config = dict(
    num_hidden_layers=10,
    hidden_size=448,
    n_experts=16,
    experts_per_token=1,
    d_expert=448,
    d_shared_expert=0,
    hidden_act='clamped_swiglu',
    moe_layers=[0, 2, 4, 6, 8],
    router_score='softmax',
    normalize_top_k=False,
    routed_scale=4.0,
    balance_loss=0.000988,
    balance_bias=True,
    router_z_loss=0.001,
    router_noise=0.05,
    router_bias=True,
    init_std_router=0.0311,
    lr_router=0.000648,
    vocab_size=50257,
    norm='rmsnorm',
    norm_eps=1e-05,
    tie_word_embeddings=False,
    optimizer='muon_variant',
    learning_rate=0.0156,
    beta1=0.95,
    batch_tokens=131072,
    max_seq_len=1024,
    train_tokens=396500000,
    max_steps=3026,
    dataset='wikipedia_en',
)
Below are experts of layer 4 (counted from 0) of a mixture-of-experts language model. Rows are named router (the router's row for the expert), gate (a neuron's input weights, with its number), up (a neuron's input weights, with its number) and show model dimensions 384-447. Each number is 128 + 32 x the weight over its row's rms, rounded and kept within 0 to 255. Numbers have three digits each.
Before each expert's rows: "comes after" lists some tokens at least twice as common just before its tokens as in all text. This comes from a sample of Wikipedia text that the model never trained on. Tokens count by the router's weight.

# expert 5
comes after: " ", "_{", " United", " School", " it", " this"
router:140122082160198191134108124174211157122164099163091145135171144127168093141131137105134084086110137129132126112108142161136095083150133153104156107137166091122123134055165087139143142092118070
gate5:159148133073136119156111161118083150066089073139164152142091063111112127137117115142159170102103158095075131132177158134161144148147095190110130131104144130172106081130118137138124159172102110
up5:087077168100141126177115145144133109146077112134165220100140139081123192155161131114118118158093180135072174202145183119067106124090072111161098149113111136167094145130144145153091144100129074
gate6:104134209129129096126105152076155152118117163184146094112115077153172149157136166113108111149181090147125107178118121165087115113132142186136072098202196097122163131103103091129146166112074084
up6:138157184163119186183208132175125091104153140163130100116104092171150115186113145098127132116082150151082100126087158124163146059121125121166054095126140151151136160148165145114116125102126143
gate7:113141142094128174138152084174113166152156119132132086116119080151122165136159092097139127119150127199114169144113200116107140148085074154098164123110125125114149081089078120128145053062115085
up7:111139102112096091106139088080092137106166092187095100176129140129141111150150090099135162156119170140177164197147190136113097136100097135132156117127145109088151071091117101093100104099114145
gate8:192160134087092120149052169174128125149115095148094111153131125181138140161049105084143136082168083110113126135026145156112101137151032119106146057146153192167149177115119157105132176113089108
up8:110099121139132138125147184119095141186146088112163129134142102146097165212159103117172103107171113123096182195115134136137119131167100179079136174187114091209148179126135149149103143109133134
gate9:061142153086130140147112094105128170169164080117159105130227194159172123125174091082181164160142180120081120133145139128168179148111132105128184113143074115145120105139080148131146159115172132
up9:113121172189107130070125143121121198155202112132165133114179141171123106127104128125169125125116100113175176140137089112192176171117081090047125121108053152142085092121149151107135163104143141
gate10:081117118163090053192113108121125121154144095132033142116146067195132137111171111155169105105093091121117096102116151192087131121123183129102155118122137119117122110157140138098079136152100122
up10:142126090115148098147134162191216144110124124127149130163105095126131117164134086147203100119179139161175083142132101134128103161150158142113110099110114124111153128132130153118170155087129131
gate11:126132125160098139170157133075103135138126062175117125091133091142114146211124096118137142114118133101123150086142190181081133097103062095147104147104175101117093156123119118126133194108166113
up11:146207085176190131166125152147138098153231118114105107142124133104130143195104159236108125161132083112136089121136115200098096085082152110163117119135164163116147110096146125127113185154116041
gate12:112162135077103154151117157141116130132119140060144125120116132143157150154144093118122144134121104133174138117094143145150113194163100150120189179135158155137108053129071121123131121101106195
up12:147174227080104165144134177154126142137163112103059132111127155170062130115139141131151139145127127120142133135148204108065121098167083124150149159115207130158094024145118114095119135133103143
gate13:124123166166110116094125157152108099111151146129142174099173087069101105113109153125112132091146104122120098097090147204167155189164142101091119081148153187084118173141124178162118146132128102
up13:141091122161128131080145125189120118124147152137149173085132131056123102107165110141077157110133169121150051053080169171145106181128136073104119093115192202133148102111122173133130171125121090
gate14:137145095093166091158109107140069155114116152116096156116158154163167104158088106143115133117084185132135111070127126139081120074159131164100153136155135166128143137085147107112130101127167117
up14:135159138098135109109135168121112138137065134107100142119155171113194129123094096214090124063062137093108173088138153119136081105139078150125106164129143138121157066092132114133118175203135158
gate15:124076081114124087130115133075158122118125117115116139110109116164149056101090132143149098112121129119090130113159193130180178133136148127123169140154107159174098127138093132109158125135162159
up15:135156104109147096165164114140167116130100112180108064100070183152134126128144180114141180083108147133195136176142132118115120119139140170080123135152107118091181148182131127145126107077109106
gate16:168158142117068113161108096138099189114132138160178091171147188135109104194144164181122125084105104170033155170125121108129150114183133139124194122104113164143185180200133163171124138103066090
up16:172203134072128117123111100162108088185168113140170127099111157140144115159131126157102070051109026117073107185101183123115066111143132108104134181136175099119147114151141124149135089126087104
gate17:148094170140120078138178129099143116209119093127145107135185131095158144126121120178137128137169132126130102113076093199115166129132139129103167137151141156166112106048117114181200114107120092
up17:188127125171111074137126127043131057198136112151115123108179114128122147100134140146160125113121097138126106115099135194145129129147132099129139137096123152156150166117160086197121094138147114
gate18:151105170115128177170172166088114134163106129138099117138105134148129141088148137103151091111173134092138184129191185135083098164047105109147131128131139125087071156057133104125102078132099109
up18:092138136122122199129136056089108121163116090112138125144088141147134129068136055145147156197125145109151131153107126150155128157097163139145114132107121126116129089087173101071097151129128077
gate19:190113122105071152131162106167157150098148064094155088087133117118144089103111158071075139175151130141098136183142104114113168115120090081120182213153136140136156143162155142122097127113164113
up19:193120141080013148100152136145127170109112089074153122068116157134157130129117168087119146197157123145178133157149134133104140102147192109122196255150130153139122114129121089102143118119120121
gate20:124119050124101163160148129192145163102124143128111087114117081138083151173174162086097131123159108125147138119134137153182113125132108150108098172167142152101164088123093162155099145094080161
up20:114146093167146106173144077090089164110126144134164100097120118128082169153150171081098178153094082143149135130111138173173113062102176137133073142177151156105199142146121179154120145131084135

# expert 8
comes after: "\n", "|", " and", "-", " (", " \""
router:128107071141100186137104104197135102113159130135152103144170138188164108157131152127153122125156107108107147162110167136130095119135131079127186116121113155096153142118174094132111178139114055
gate0:043089115061121122122135047087180129137106084032105132122180148144131140134131096116131111140113152166088153127160081093139134145157114124144138152126178115088075099125123150131139191142128114
up0:162128098150171111136105141165107122147064064105128103116158049137160147099126117080146135159137173103075132111158151097129193131125152147133188116144132163113156089105125155128137157158166107
gate1:110123125177135090078093063147099101095134149148137078087195157211106113121178110156090090090180195145065130120166153126095089147142142127179109109117119090163108154097112106061124149108140126
up1:143141117154175110062049126102074138159106099126089049098109128160218123128120085086086132089160124117063135141125156113039139133150111132164092080184063119154176158077077108074102130093155095
gate2:146208083172157152076131157102188118123123123209050091161172101090189060134126181120067175157146136164136110085099124139201131152161142117171156104212119131177176139131109101113121140156123125
up2:111152131081154154157115118121176164118150102105162115075140151143097128186072111094118167116157184081115085133138065126097154085185125129107134160094095140152151177124106110152157136116100114
gate3:161119096103122107143116113139129163121120183103125147077090086150107121133145156116092115095155157165107163105060123108146116133134189099180117131131178114112116092125113118148120130059127071
up3:116126128130147090172080130144161105106131124119119133101069093130098085163167160121133128154115112145111180156089117095159139127162223137148100184124156095140079075156117098137165146087180087
gate4:122167128112112161151113095117119136132136101112121173154124087116125202139097160160167148171146118106096116142101134157122107116146157136148102168132125167129092084138100132138172132174121160
up4:093072110095133175082147103163150111079171122149177125182086080150112179125093147177099139121092089119115142127173163097104150118131159135160111140128130135134077095131178161126179135169109121
gate5:130121183142127153150117096106099144124116150191126179083130172095155141094130146097136097153182104102114108170108119085125153127051062140127145110077155101144155144128184164158137160114118117
up5:121147093163144162152179096113116132092138119118148151095136135107107128116114057113163147167137109135127149127115103138115130143114072130072135081093135135133150086176172110133169128086112137
gate6:143184164105081122135087161122111197102137071186130087148100086082139131150103121133129125153138179129119118120079118125127158184139139150080165124098143126109108108175122122105123124096161113
up6:153111190169104097146084089177170154165161163223104111158119087097083133103160133032114163077147163155136099159130136123131122152201140148138136071080157162120063155130143128168159133109108130
gate7:193164129087098128161123094118105145119174139118093149086167137153095109129167144166179113138137111096096065109129108134153158134134126109121144171136088120148136211129144140117147099103125128
up7:157137125105124128144098181150155177103119180132117136098093142153119129098105110170095161124075132135132034119099112148104192172115133174123113092064142106114124148164125096130126148104147139
gate8:094153115153123131103132114143110134115076132092127143186130114091107151101120138174147094121182165132051126088156121147098107151112136163130113093129128129155157142146119090102091090112080156
up8:151133071134136179119124108180110157118143146076093125167154100061141141107092173179179166120135108174113108149122113209112160145162086118180125160082100126164140086126130095140117049197130119
gate9:130072128162169097118076095134139153160161154101126124132087109102159150161096090051126161122145116185087111107063082135133131169124125139088083110154169098145189107160124154146151069172166141
up9:144077123140223116136125099109106137109100148127141104104161173116166125089127137099125141090127134165080072096082101152097109154103117180110101116122171125179145107167099119096130111128090088
gate10:112118131142191135133100121105106130222114154134139128144112188169067167094142109131114125163121219120154157156161110090144187155148120101139163157142223118118154135055133119101132056137127097
up10:092127160113090082130084140139144236180144137123122105129093119148084153111137116134071083141120155100178139186173117117142117109147064138153150147098148109123126169134114141087129109166154164
gate11:141113110023201122132169205114167193174152137059163150159166074111183156113143127159073095118116145114148163165192114129160153117074145099165138124111134133149109163082108132170093136154132165
up11:116110136063117151145183152116099156156165109150152188124124120128108207115126126161113077102137139084121154169186175165118183160080047107120149128125125113106095171099165171134145111116169151
gate12:150131140182057119153136147108135153069156167156176152143123137143139120092096112105196109151148090131091101193114152146159216151153094119110130114126159141159214150132119112141073129150076137
up12:152158172183126126119132147085101113110139115146158112117109179164121169159145082143117115140130116125097100159132126138148183159183074085111163158112107109167190178165098109115098120162131117
gate13:163176071135107122198103070093140148070145102115079208137109106128160094160135142125102111090143179170175114106101116153098102138121135180104082163132125136142080087122130098160118141121223106
up13:172148059127124125151083099155131081119118144121126196119131111073193140119075121132115104163175190150202124072098104132091106109141135132132109137188111134097157112086159097106097146081110142
gate14:180118171140057180116170140129162124177180113141153083131164124110147141138123136126136153142092114130146139030108068141037106067127119136154065139146085166148175108118156155096096105120160149
up14:166173154113120123081114141131109148174110131105105146087081147116192099114196152146073135084103103102164218085167116130114120104150071141206101151076072080104142117092171144171086102111140155
gate15:147196099119114056112128179103121160134123127154104128101165122099128114129090105025122174138114114101088103176142144152123162100126164107141204071151134162126152140137209141127111157161162126
up15:173138126126096134060108118073080122121120140150108144066177104104144133136118154101090162149088162135105083157147118105117176068166113112151172100183143167116179102138135145144073150164085124

# expert 6
comes after: " ", "1", "2", " (", " =", " is"
router:091122132118109127127128143186195146165168143139140106145168163105158069159122127174107082107138142124116077167127158179129108106140135082082158107149125136113128139089164115135135096127133136
gate5:121141125164141111128161118105103105159160157143155081173121170148095137114109126080165175155125174143122126143117115087120057127177138150149086106130127198167132087102129175136146130163113188
up5:122148169151094151084154150137142166151152160132111150146112192149109100127147104088127129164067143095106089110120088091169104114132126105135091133147112173163094070088129167146076182136155142
gate6:132156122165185110099107128113146126183052142126161069104087139113088128096165104139155127096056142095119148115176127136088096136045089105168157166100108149118138018152173079123100112124081129
up6:093145102161057165110167140159071108131135180213115088188159176147076133105170151119181098140094106140157110170110152111083127134221107174137109107146120148127172092137110133092076123126182158
gate7:120127158150123193149112039132183132094182106157152157171188076143163131087161136132185076109137187134132133148134175149130147107119143158095180076101114099161126084119089106141087135144192080
up7:147179145137148166117098095169184181118143149111121223151138073116170173116138188167152144112131155163079140156112134095098112065106063114109151158127137128138160114123096095129147119125152116
gate8:132186109178117073157147144119092168152164130123124116118127094120075135104168150074113138123099138112150090138162076132165112128113155139177135138129107118113153162079126048159115104102118080
up8:151064135203137124101100128084052105186121149117115109094159131157152101092139132143143132161094135071113144131075157170134157154145108087144171146149136128091127104105152132147113131140113112
gate9:111115116108108126148184214090116170114132152123180137066098146132168077154091105124124125091134117121123119138128198107150183070107089111123132093129113119139114113117140187143144125147097141
up9:135165155136078122166203158104111114148131151081115111110091178125181089113115130158126111155136128121158101148110102155129116079065113100158139089102137135118129106103157213135112128125158123
gate10:111146142106121125153131143076138108198178039117106194152117117146108156105123176071128132122132172127183120135067141140113135118172149171118140094079130131117153173113145139137148129138157170
up10:099176140106132125123182123067094123155183000122114177138110126144098147130114122136096130097084132120184179124089136105091147089176120158142154121173134128111139086099133155143124117109188163
gate11:149132134129102119118108168169091149067155104162118093093116162101148165174139109159095070060069120128055114120129180116091144102086178129151059139157143085111182154129104093151127068109204111
up11:083111089152148120112145119189028130134139137131147115098115128134171155104097123184145124123079057077150116120079161068145188121157136143121123137161090178173126149107098129162095155138116117
gate12:151154091086110131115131149162102164106165168124123145173138081092115124159141125058115156175099217179191140101105137085121104113082114125156190081089101136126136136188139123122122103103185122
up12:146100181078099097179047169125105144129140146105158165128124133161084142182140203093142084156121197095150112092102143114051127057145117078085134075101183149072142151084094068174116123169091116
gate13:140163137159134144088108143176114151105124129145171134205144127133159144173174187118122054162132105062108091095076107091152112110147162104115116109070182180149104118118078156140098141152079108
up13:178083105128088142069138187088128107163138071156140164147145142058097166157161138164109074089132149132072111117069102130155090066137100131159145084129214130108197115082115153141167141153083085
gate14:070143164146187149182074145130170108124086105161138160173152103112105132118185129116123102102097178127154110106151149164153151112147170126060110109112102116163059147170157103180146117139169180
up14:101065190152158129152111088152177096156151113136122134128115084111173158129182145111143130092113115154191096129136138198177071089149175110147084093129098129166073129149167124127068148077131094
gate15:157177106100097071143199217121147128134186152104140098088142107112089149097103149162097102105144196117127110166120148147128128136096104132109200133154153117131173135141148155086125127123135172
up15:112123148067178149134141145097131143089130101094152100123140070123131153075078167162125141036081135132116126125134105104088161134108122119127169131080136111126204136133178159107156063093128140
gate16:122107103139125146145168174139162159085133151116144146142056153107093126077079120089150096102158171120135136151120159143185107116108140167088195135144155085089092127114174154158087106085131064
up16:124119104112123149152148127085130138110106105113121097123120147128081142110095110133154172109128119128139144145062131097181166077140124120114187078084152134137072087102141162117111055029164086
gate17:062149197142140172090099064113131209146132125119097089171128073148101127141135123136182110098137145154131090116060147163133146138085162098193121151151058092093169096148111065083149103165119128
up17:086149166163097137116091098089145128192081100126090129125162073098108141098106135096139097108115105148141133112135195159174160121101116130128184177110059137141118125139152102132158133067140123
gate18:122121111199195139130207137173092107119130149121107087089204158190122131131109125134101173109123155147089099160106166107141129110091113132124140098094143181148150078142121078121121107106095128
up18:095186103152193140142131123126042190155092127119148056116140105155139119114100130103074190129124166141068113077159111127097099135103158150123137149153184164156091124155198092140121124139103048
gate19:115142163115169177111134078110161097076140127153072174169101086165169141152121139166155149120129146159097111078089060194174178197181130098091131159039085136174180099163104084129124068134111132
up19:130110189145140131085152124126127125104123145157121102194154110139161120123144145159145127139184096143105128080117137099145167119150155114135124151137130152191137148121147159124139107161163062
gate20:075136144156140119081096085153128110128102122179104055120171122080159114140065038162157105126140115124154123163133174098070112136112143119117154195187174111074146174079169070148141097138085102
up20:095206136119085115140165128121107087111156136160132060127146149112165187107125031175122147160140110133110118111145163096110112108107135143117113167145146105064115097093151127152177150105119086

# expert 9
comes after: "\n", ".", ")", "4", "3", "6"
router:121075077144186179098110150182204117121140077199108178141169134158148135166164175088099089087117129103125125131107203158104143098146157126133164165111131151127145157041145072117123133140101098
gate5:061142069122132127150081172133137164136105109128108096148130131126116158080207098145126114128131163121124143085128151150167100086154139113156104117088067148157149113202114076137108127159171151
up5:103133155159113127120128150102115142107098146131134160145146043153156101119085097113147125103200121154135137146096132083098137141132139086184195107106081078100137102196175087139142146103137157
gate6:176074117138124104124112132095148120146114179129143107201155152114112183070122106119101150125137141182136156127165074121114099097139091096158118102115096112101119153162205060125190143158141154
up6:139114158173086172186171174173123143147097143127103121151151155128105138183128087117140094144079130104141109110119084116086138096137124132155152102158123173094135111191151097206153170070182163
gate7:123119138101120145069109131186077135124129112098105159094137128089183110095136105144088130114104134126123131154155090129146112099133121095125175094117169162129101132133101139169102099082102124
up7:147097118111115156074072135074126140110138127139076143117159179065173106129110081165093174147088101098160112160181127129138146094169105024107174130096122150120077151126100132140065071078102108
gate8:087124162145150154162058123103108065078093193143137101170131109119137156085135137142125170146167120118077133054111115139085155123097138119139120128145141130123131238170092072128118111092138161
up8:114163141147111152125137149134118048089086128191089121134111170100144168083144141153119186189153189175114114037102145188159172122116139137156156113172098149130181172119127121131170087073120139
gate9:166127140140138103127108116084101109117093133121096127107139105177144109089098140156149106125148123120114114105097156115118136096123118117093149079130115065139093156062140165146087078139126112
up9:145154167180093124101124072103142100184097123097148091095131119189105120089063131141102101100154168114044172151119103093124162129079115159158172086145151075122128161095177116132067099112103140
gate10:174129049162130116135129094137134084099104112116129191148108157220107122112103179099104182072139079069160148138098147104101088093138115115133080136176131106173109123114148168183133094121110098
up10:104152133041145129091077088113134127124150173083115171078149147179131135148094188141137142087126126154128154137157087142099077132099104178131055108158151117086130100143132098140097126182109119
gate11:113158161102091154106104176145147113070112168076133127086135134163144109116149055102147113103149136121165157172094121113120122172121120153119109080094141176066148144133087137166117110093149163
up11:116158133164136144140130170140104161056150165060137135037107140153107121107116080145177108132112159136171126200139118129134105093111141130177113136115120160052137138097110154117138082126102143
gate12:056117113109068164146107126201109112082087127170184080128131173089085123117144162096177122159126121101131133086100152154188186125159131137126148137093165087158164038126093148131133123131179078
up12:100110116117111196177099072209110116137104146220149130075161135127130066174103151083078143153127104122078179068127151199122174162201106187158136146054134123138121102157083130126087133120124099
gate13:178138078143127173145215142152071170088159142107151167112109118145096114140092121133152130140106078141139142140022151154116199137178079094174060127106155123113162054092170067143114135150127127
up13:144157127094152110152179150139133102094142173113143132106064165169111090188134136086129163118136133206095118123047111130156199115151103140115099115089128068114162128101186116143113155117141104
gate14:086186169146154101139111142082147133129184174110155094186127164099078207166116160107101157154143171132092130031177099167167108123102141131128092146151102099137101081131116131134162150137113123
up14:119119136118158162147076134173129187137190153128097102122088189124128137172134129120108135131117135132137185094104132149130143121131111145093119131106190060195099080118127147092156202139128090
gate15:103101159111168066132113125177158142050175089126171090139114135117123111136150179126153100137194107126071097077175123154107092099127090116142093143152133098176112122091137131097126123153104125
up15:081124095120101098147133156162145105070173117130164077150173128109154101128128199126195138134130122149091140084119060085149099106129091150161141127126151133208106092107140149086155128105105094
gate16:153070140065165171167148189147212118160124112072132148141134169135135189113148157145127206170153122120108134186168110150093231146152137117142135095147114074105164166128153118150120104137120107
up16:145163130127145115157110154082133072100183131133197121174141105164105108160137061076110102179141105134098161073085107133147172128067195135139156134088132115185130185184092130102146111137119156
gate17:160149106095168108170159190113073094133155170138101140129110134121141100150156136093139169156084174104125074144069105134185125140122144097139087123118144107084121084094120180129064107084119075
up17:177106079102121102105160122133143096155131148150095129169116136119174135156107121140100122156134159156147130179125127127173198145149110116121112083149155141106117123147123151103090095172120120
gate18:134152124186111187233129142135134132109079159140138077118126180174140159141135145096122118138111078114168087103185117181095113115141135203163191119179111170135140144124119098135070075137142122
up18:109153141155119172200106114039141126083061167161093127107105157131144170140164121086142129119114068111097079074187087191058125155131157122157163105114132144087175181152118120123080116152148138
gate19:199176151050165161120056147102176129101120121142145093124158154106170118127137124155165160135156109183104131151094145156151091081087165126137090160146098079168153088090080167147124166186117142
up19:168109106165139140162086159137117098162067114105130173105143113132079107095171172125136107154193102098130053151161056072087103156129117128130125124115154123117120124149103157126102120139127148
gate20:142138059182119135145081147149102150047098135154106157129107101154113158095094117168130189120102191102134155171180119148134120177121100131143156136135141119102062113108148132177084093122122188
up20:140115067199076121173111169140127150087119154145154161122147126175067127066129139146107154104157185154156192178134140085129099166073151201146139092114195134105076123075129127147131053120126153

# expert 10
comes after: "\n", "3", "9", "6", "–", "/"
router:143121097128167155112148175155163113154156111166110116120150126177144073144146174113085105096154125169077103144133167117138091102142141113146193102111144129095102157062152074157152147120052116
gate5:105136129197111161143113116121136145064139114118130137144087123157157087140117149129110127098100112125156185122129107157140190171158124162126153113121142115126150156082161149174125168130127115
up5:113172107135114098111119127151159223077112123057190103121116147105140068119087119131135179137131150163089140171146120102108159160117124146140166142122126169137188141145153144147156169113152140
gate6:157107138105118141103086093098200151145132140148157130139153132175138107150143108132087091140140169124113084134202134169108118147153146129083055101126133108157108115104187123164070127146127132
up6:106143101147137113071075120173156150154126159129136137127120138120098175145119145104058164154081120101135113127152161182078083122088150168108065100120128130113123179111161141187124185123086202
gate7:192128169112149072157124190054209154049207121096130141085135087118120071139123126154193079087149089131151057151136128138125122125094138172121098124122159062140095155136128135131134114110140175
up7:168113145141142095110129147099142175107147131197109141123094113170131112215123122125148124117116190085165154158126136119152130137114161109117098112127132106149119140104132095133138112149079164
gate8:146101156128080148116110143135123104131131097134089130124162126120142119131153144193166141136111124079094072132133151149121165170179189133087166111060123100101115186148108126139098123155119113
up8:161113138134114123171166126114095137152115125155107090128152142120155130161146191115110138122168163143115155148121090080162150130133137140104120067108136125151170160142188052092088108144134150
gate9:068106150146174119145160119153099104114097124095144183139096032179157112124108149088110120101124181204159097140095111117165121105174164160085142126083155147135117166124169154098126136117091123
up9:073135147160158186147138091136147141078131097120172164140104086199192086120126103091138132113128165149119088127080093098141135125184133142092104145084106161190136164177182104106129126148064147
gate10:153154090062160117149136080100083206136114147094154119121201137123120128123150090084077159127122117142168109104103100130092087113126112091148155132112101115184137170101097120096144096083080127
up10:108101117043168110190140131135104193112137136084124066131188128106152045115128107078102115132085150168104129116116137132100085130112123107156166150099148087223137166106104107099133116080098160
gate11:118149131130129094161172110093107119085161086118094155110099163091105105114147127189128110187116099141191216128173126142167176132158104158096142105048158111155170077152161047117090129131126103
up11:094169151138157173152157114163125088065176038159167195121109182165143051116115111112132124145156126098135130088108161113121143152103073151058108070042110145152130150171149082085113112124113094
gate12:179182113146138118183095142116081129129125136105158087173169117122190191119127110088111129048124096180162141142152133122114075182138175096215140090167169140107117135100141132136068108134167117
up12:126092093117092118150116145081085126146116144096165098215175111140199200148140080058116033112150047108171165115134090126112105182164134104187135139150119174145147116102162125131119157091162152
gate13:075119155125155185144138121151131120172084073105078133120142134137120123069165128157144178102125153129105114130159158135143136130122074156101107130102138178119189133138128168134104063159065121
up13:115131187172133108181155117060179126126189128135023095094096136130084095122116173112094102108126092102072162073184108103095131131127094084162144090160154151154151115090177092158200201111149109
gate14:112133134146134121084108061148182125139080054150147136145130157090164118127080158087168171122103068154185151113103123133068187156132175144136141148138107082086113139163140186126165178133229145
up14:097147122191157144171135116086175132129087075151083129127134157092178122140142163150140166086118114138134148064136111113055146135154128145203153118092135120060130157131137201105127172143217128
gate15:121157117121118135088136085175112066088115110165132126142142102154154116121147163107129131156139120120172125098084187145149188101150114117080132128154104106148061171165133105159129081164141129
up15:130157150127097098140114129173119117177157093157093094109139086141080099159156153141088114143126086112095060141127115148169112170114109089110110145115127169136161141157144100130163136120117114
gate16:148167089176136095160096157097105139160140135116123112116158153179173087189180104115140090168088125163035070149166120078116084122145102121149147106185209116141139149186167062163172147137111114
up16:102159091174151095158142138108175187111157106184123130065136127103148065189091152109154139120150128155136091091110128140093109110144157121138124098176123126128154144145150094153128125145123167
gate17:128174061128088116168108134115160070103113121141119161067192120161207136139160177078160118082148132197100172199112180171141110109098163083100139097106092135152160093122156169108063118141130168
up17:137131066165136169114157166112081101121201122159104155138106137099186116118086114108169173078152086162169163159139152186101135158101135065158154154134103150155136142142135145149114088124106156
gate18:132101128144136158145110159133125075170102153083154080089066167071182129136171142099106128116105150148157168129166144145182143091133149110128089091167084069120121104129174143088111127144087137
up18:129146114103128123186152182203129119089131141092153071093112196089150107129121145096090080146097179135159125172091169144138136124116113091137101130155108085180074135130167168112118118142103092
gate19:170134139101089107096095104106138148227156104132117186136123123108137106104068076080116116108129083120126165124160083144152181121142114131112107161175084169101156122112122139160180147181113102
up19:163138153111053120135110154092112125203154122166100111112115091074111156118104112111118093092123102119141188117159135147136128104148110162127087154179098135109115086116132100168165110137035103
gate20:113104139121072155165083106199159135103126114031067119075113184175125100148125134134156086137117147120119142171174074156131091148130161126144132166116126138157179112141147174110173100160178143
up20:120166083177170061127136140152116136148146140145114161128119101162081155111126155162116134108136124146119093134056113095137091118134114093127147126143152110100151125170139166116135054103149098

# expert 0
comes after: " |", " by", " a", ";", " with", " one"
router:109143075123174084147140133122218159072140149168105112116107152144150144166147106128096128126096169112108097136120135166130156104123137161115126140115116159128123175092167110159138122139086129
gate5:103154142105151132150097132142144187122188168032115139108170092151120146132134083155114062122171131164120184118091101176159174129131110113162080111142126102106136114094092016174103136141110167
up5:179113167174089169156101102094183142132126094099131085095164121121060094136084148128124081149105131156122137052129108163236129079157074116109147060129090117128161059115121109167090105152111150
gate6:112138185100141167110145188089142067130105076133128128122064134106094165141100121098132093134059122129158137146078150086153108075148045099117127176114088042157130081137122100148118079178140133
up6:165127178141156163098174133084126180149087125148093146127114076154125137208083139201130092079136079093057143110131148070181147077142113138093111142066064091119106083152141143106131092147141145
gate7:158187086134072075141167131115117164063188131147130129095142144135100117111082079111149158098146100125154122120161151159132128098168149185145086141066170103116157114138121108080149129075113116
up7:106135039134128129146098185136118193117138114078145127202128079157154094099129096094135125137124140102149139106133200145085135161170123141086158139108068126145086096112086108093148107163116140
gate8:083156137061214162082141159128121158127145116149134184127133117149106107145112134165139158129120138078115119128152114129160090128169141137150108132100139124149090149087133148127166038105117170
up8:143131097038126154063105109155115179177109176183129107189157149191122180100101139139115137136133147119067086159115117051161126141191094108145122098137118093109165155114126185156141121109101124
gate9:169168056115089142086109104112031081105101159102136127160160115163147113137123086134146047128129168183165095119085170138094077125134109149079205090071121068110106214155074144173095098176135103
up9:148196105138142162161098121129085078103113179176124082134095110128205133155109085131149107134148108173136086111082141133135132114124154153162096111127079203108128162155148148128119186163082185
gate10:123108149100086180103156071130152152074135165111108137128123089140155121102093073187127072132141159099125136075129075140118111077162183101087135154126108156128144152156154095067163137108173115
up10:110125145134135168110159100158204163118125166067176144122121072133145156122126084115089037146107101139156167062104078148145064118158153086098166154115096111146163127138121114076154146116188091
gate11:243140117114132149122165093172155101062129160095129127185087121135136153122105114081121111140095147135120131123155109123081172096150138131128163149184061112135131152178118132104090140084118114
up11:100153102178126093149130104174090100081137132126104142129159100114159121100105153158105134144102204120095129123163131067158146115174155132119166112178085176085124107157108138091125111113049135
gate12:106154138121114119057157129090137123140146194094163139122091111183097115127170120118117074102171148163144083093183178150157168086184151165112141142113118171150124103168069119157147095114126107
up12:145111143170129145137150099170131132129181085123179089178091113178100109137132130091066097145105102196135141100139169169191132072180206170128141111175103124206143147119109190101129139158142107
gate13:128181111156127095145184191075189118183190135150086113044148112200120152093188065175150144153151146175144121120144150110137142120175123143104123072074108108099147111096142137181114161119128128
up13:113191119153141088168163108051076120139167107109093080012157112153131197075187058176152093141149156120154128128128175162064184072162151148082139136128089131144135171061149168142081086096158127
gate14:131112146124121112176096132136121132102142130093133123136156163063210127122118148137137042086118144110140169123139178119095142144132115117105157145182113083076144163081122140138131203131165053
up14:134124084145138125180125141123140141157162129159175158144150120124169129137113153134096064118146156168145163106124187094136196090100169120151132154111166143113169178112158126124073169069160114
gate15:095126134104145113053121163092251137118145180159096117190104135082137120103163112163132128186159120032145179160115105170120160095149181152174153131125152097102140088112093158130068132149097162
up15:123147132101156089063176136079158149156120187162100141207153113106183144109181073129128119149139087100189178184113174150163149115131109110157169077124101135117102110207135165166110154108092139
gate16:136139131139174116099107101164143105117177129135091124182071173167135156148092145129124123133128133144149120143140174114147114151114179066113081165135126108181119106071139165094087219126086166
up16:148115205156127100060133150155109084157132129077133128199085113174118135081125128140100074114124135099102133141154137125150125077095127121083132182114151110108071134112135125131037133089159124
gate17:155139153161147144169105134086130163155147121212055101111097165121160134135156084118113150152087116145179128174139125106142141164133151126089123148166049137051161125141145095139137184151128184
up17:170155153157146157131106098175150111097160126177148168122100149112166140129144121157131095133111109179134158144163077130153166091161133113070156114156105126128151135185106054129162181084148179
gate18:170113161092100113150135088091122096112058138160103109123132105155102118075101142080149139099094111121163113162158105143150079144102113165122073123099177139076099083107135134082164140109164108
up18:117115069149076163142123149103115146061128096152116152123152147147101135110139137069111121119112103129100181160126097147230124127162138180113113131134110120111136150060096154082131064078180134
gate19:135112128109120078131105147119161083152128139203160149143108140132092101124115119085081175159151161142117134134173075133078135135181147128092144108119172104095183164168161128159107108125130174
up19:149144137133092126141163118136137108130109171140110166139107115128066174158101125107076070103165133172121096135131082125135083107165092128128102101082165152106149160091126161146119152137143182
gate20:112157110130149128107088101132161142189118113095173174178159060120162143096118125112095119144176064106107150115078117113123108132156151143149079152130108153138065113138107165104076144167095116
up20:095144111167148118073178116152204171173148109116146177179172087105134148126142130089142121145103135044156126142075141089129132114149138130111149171072157142096093129066130153074145158169114128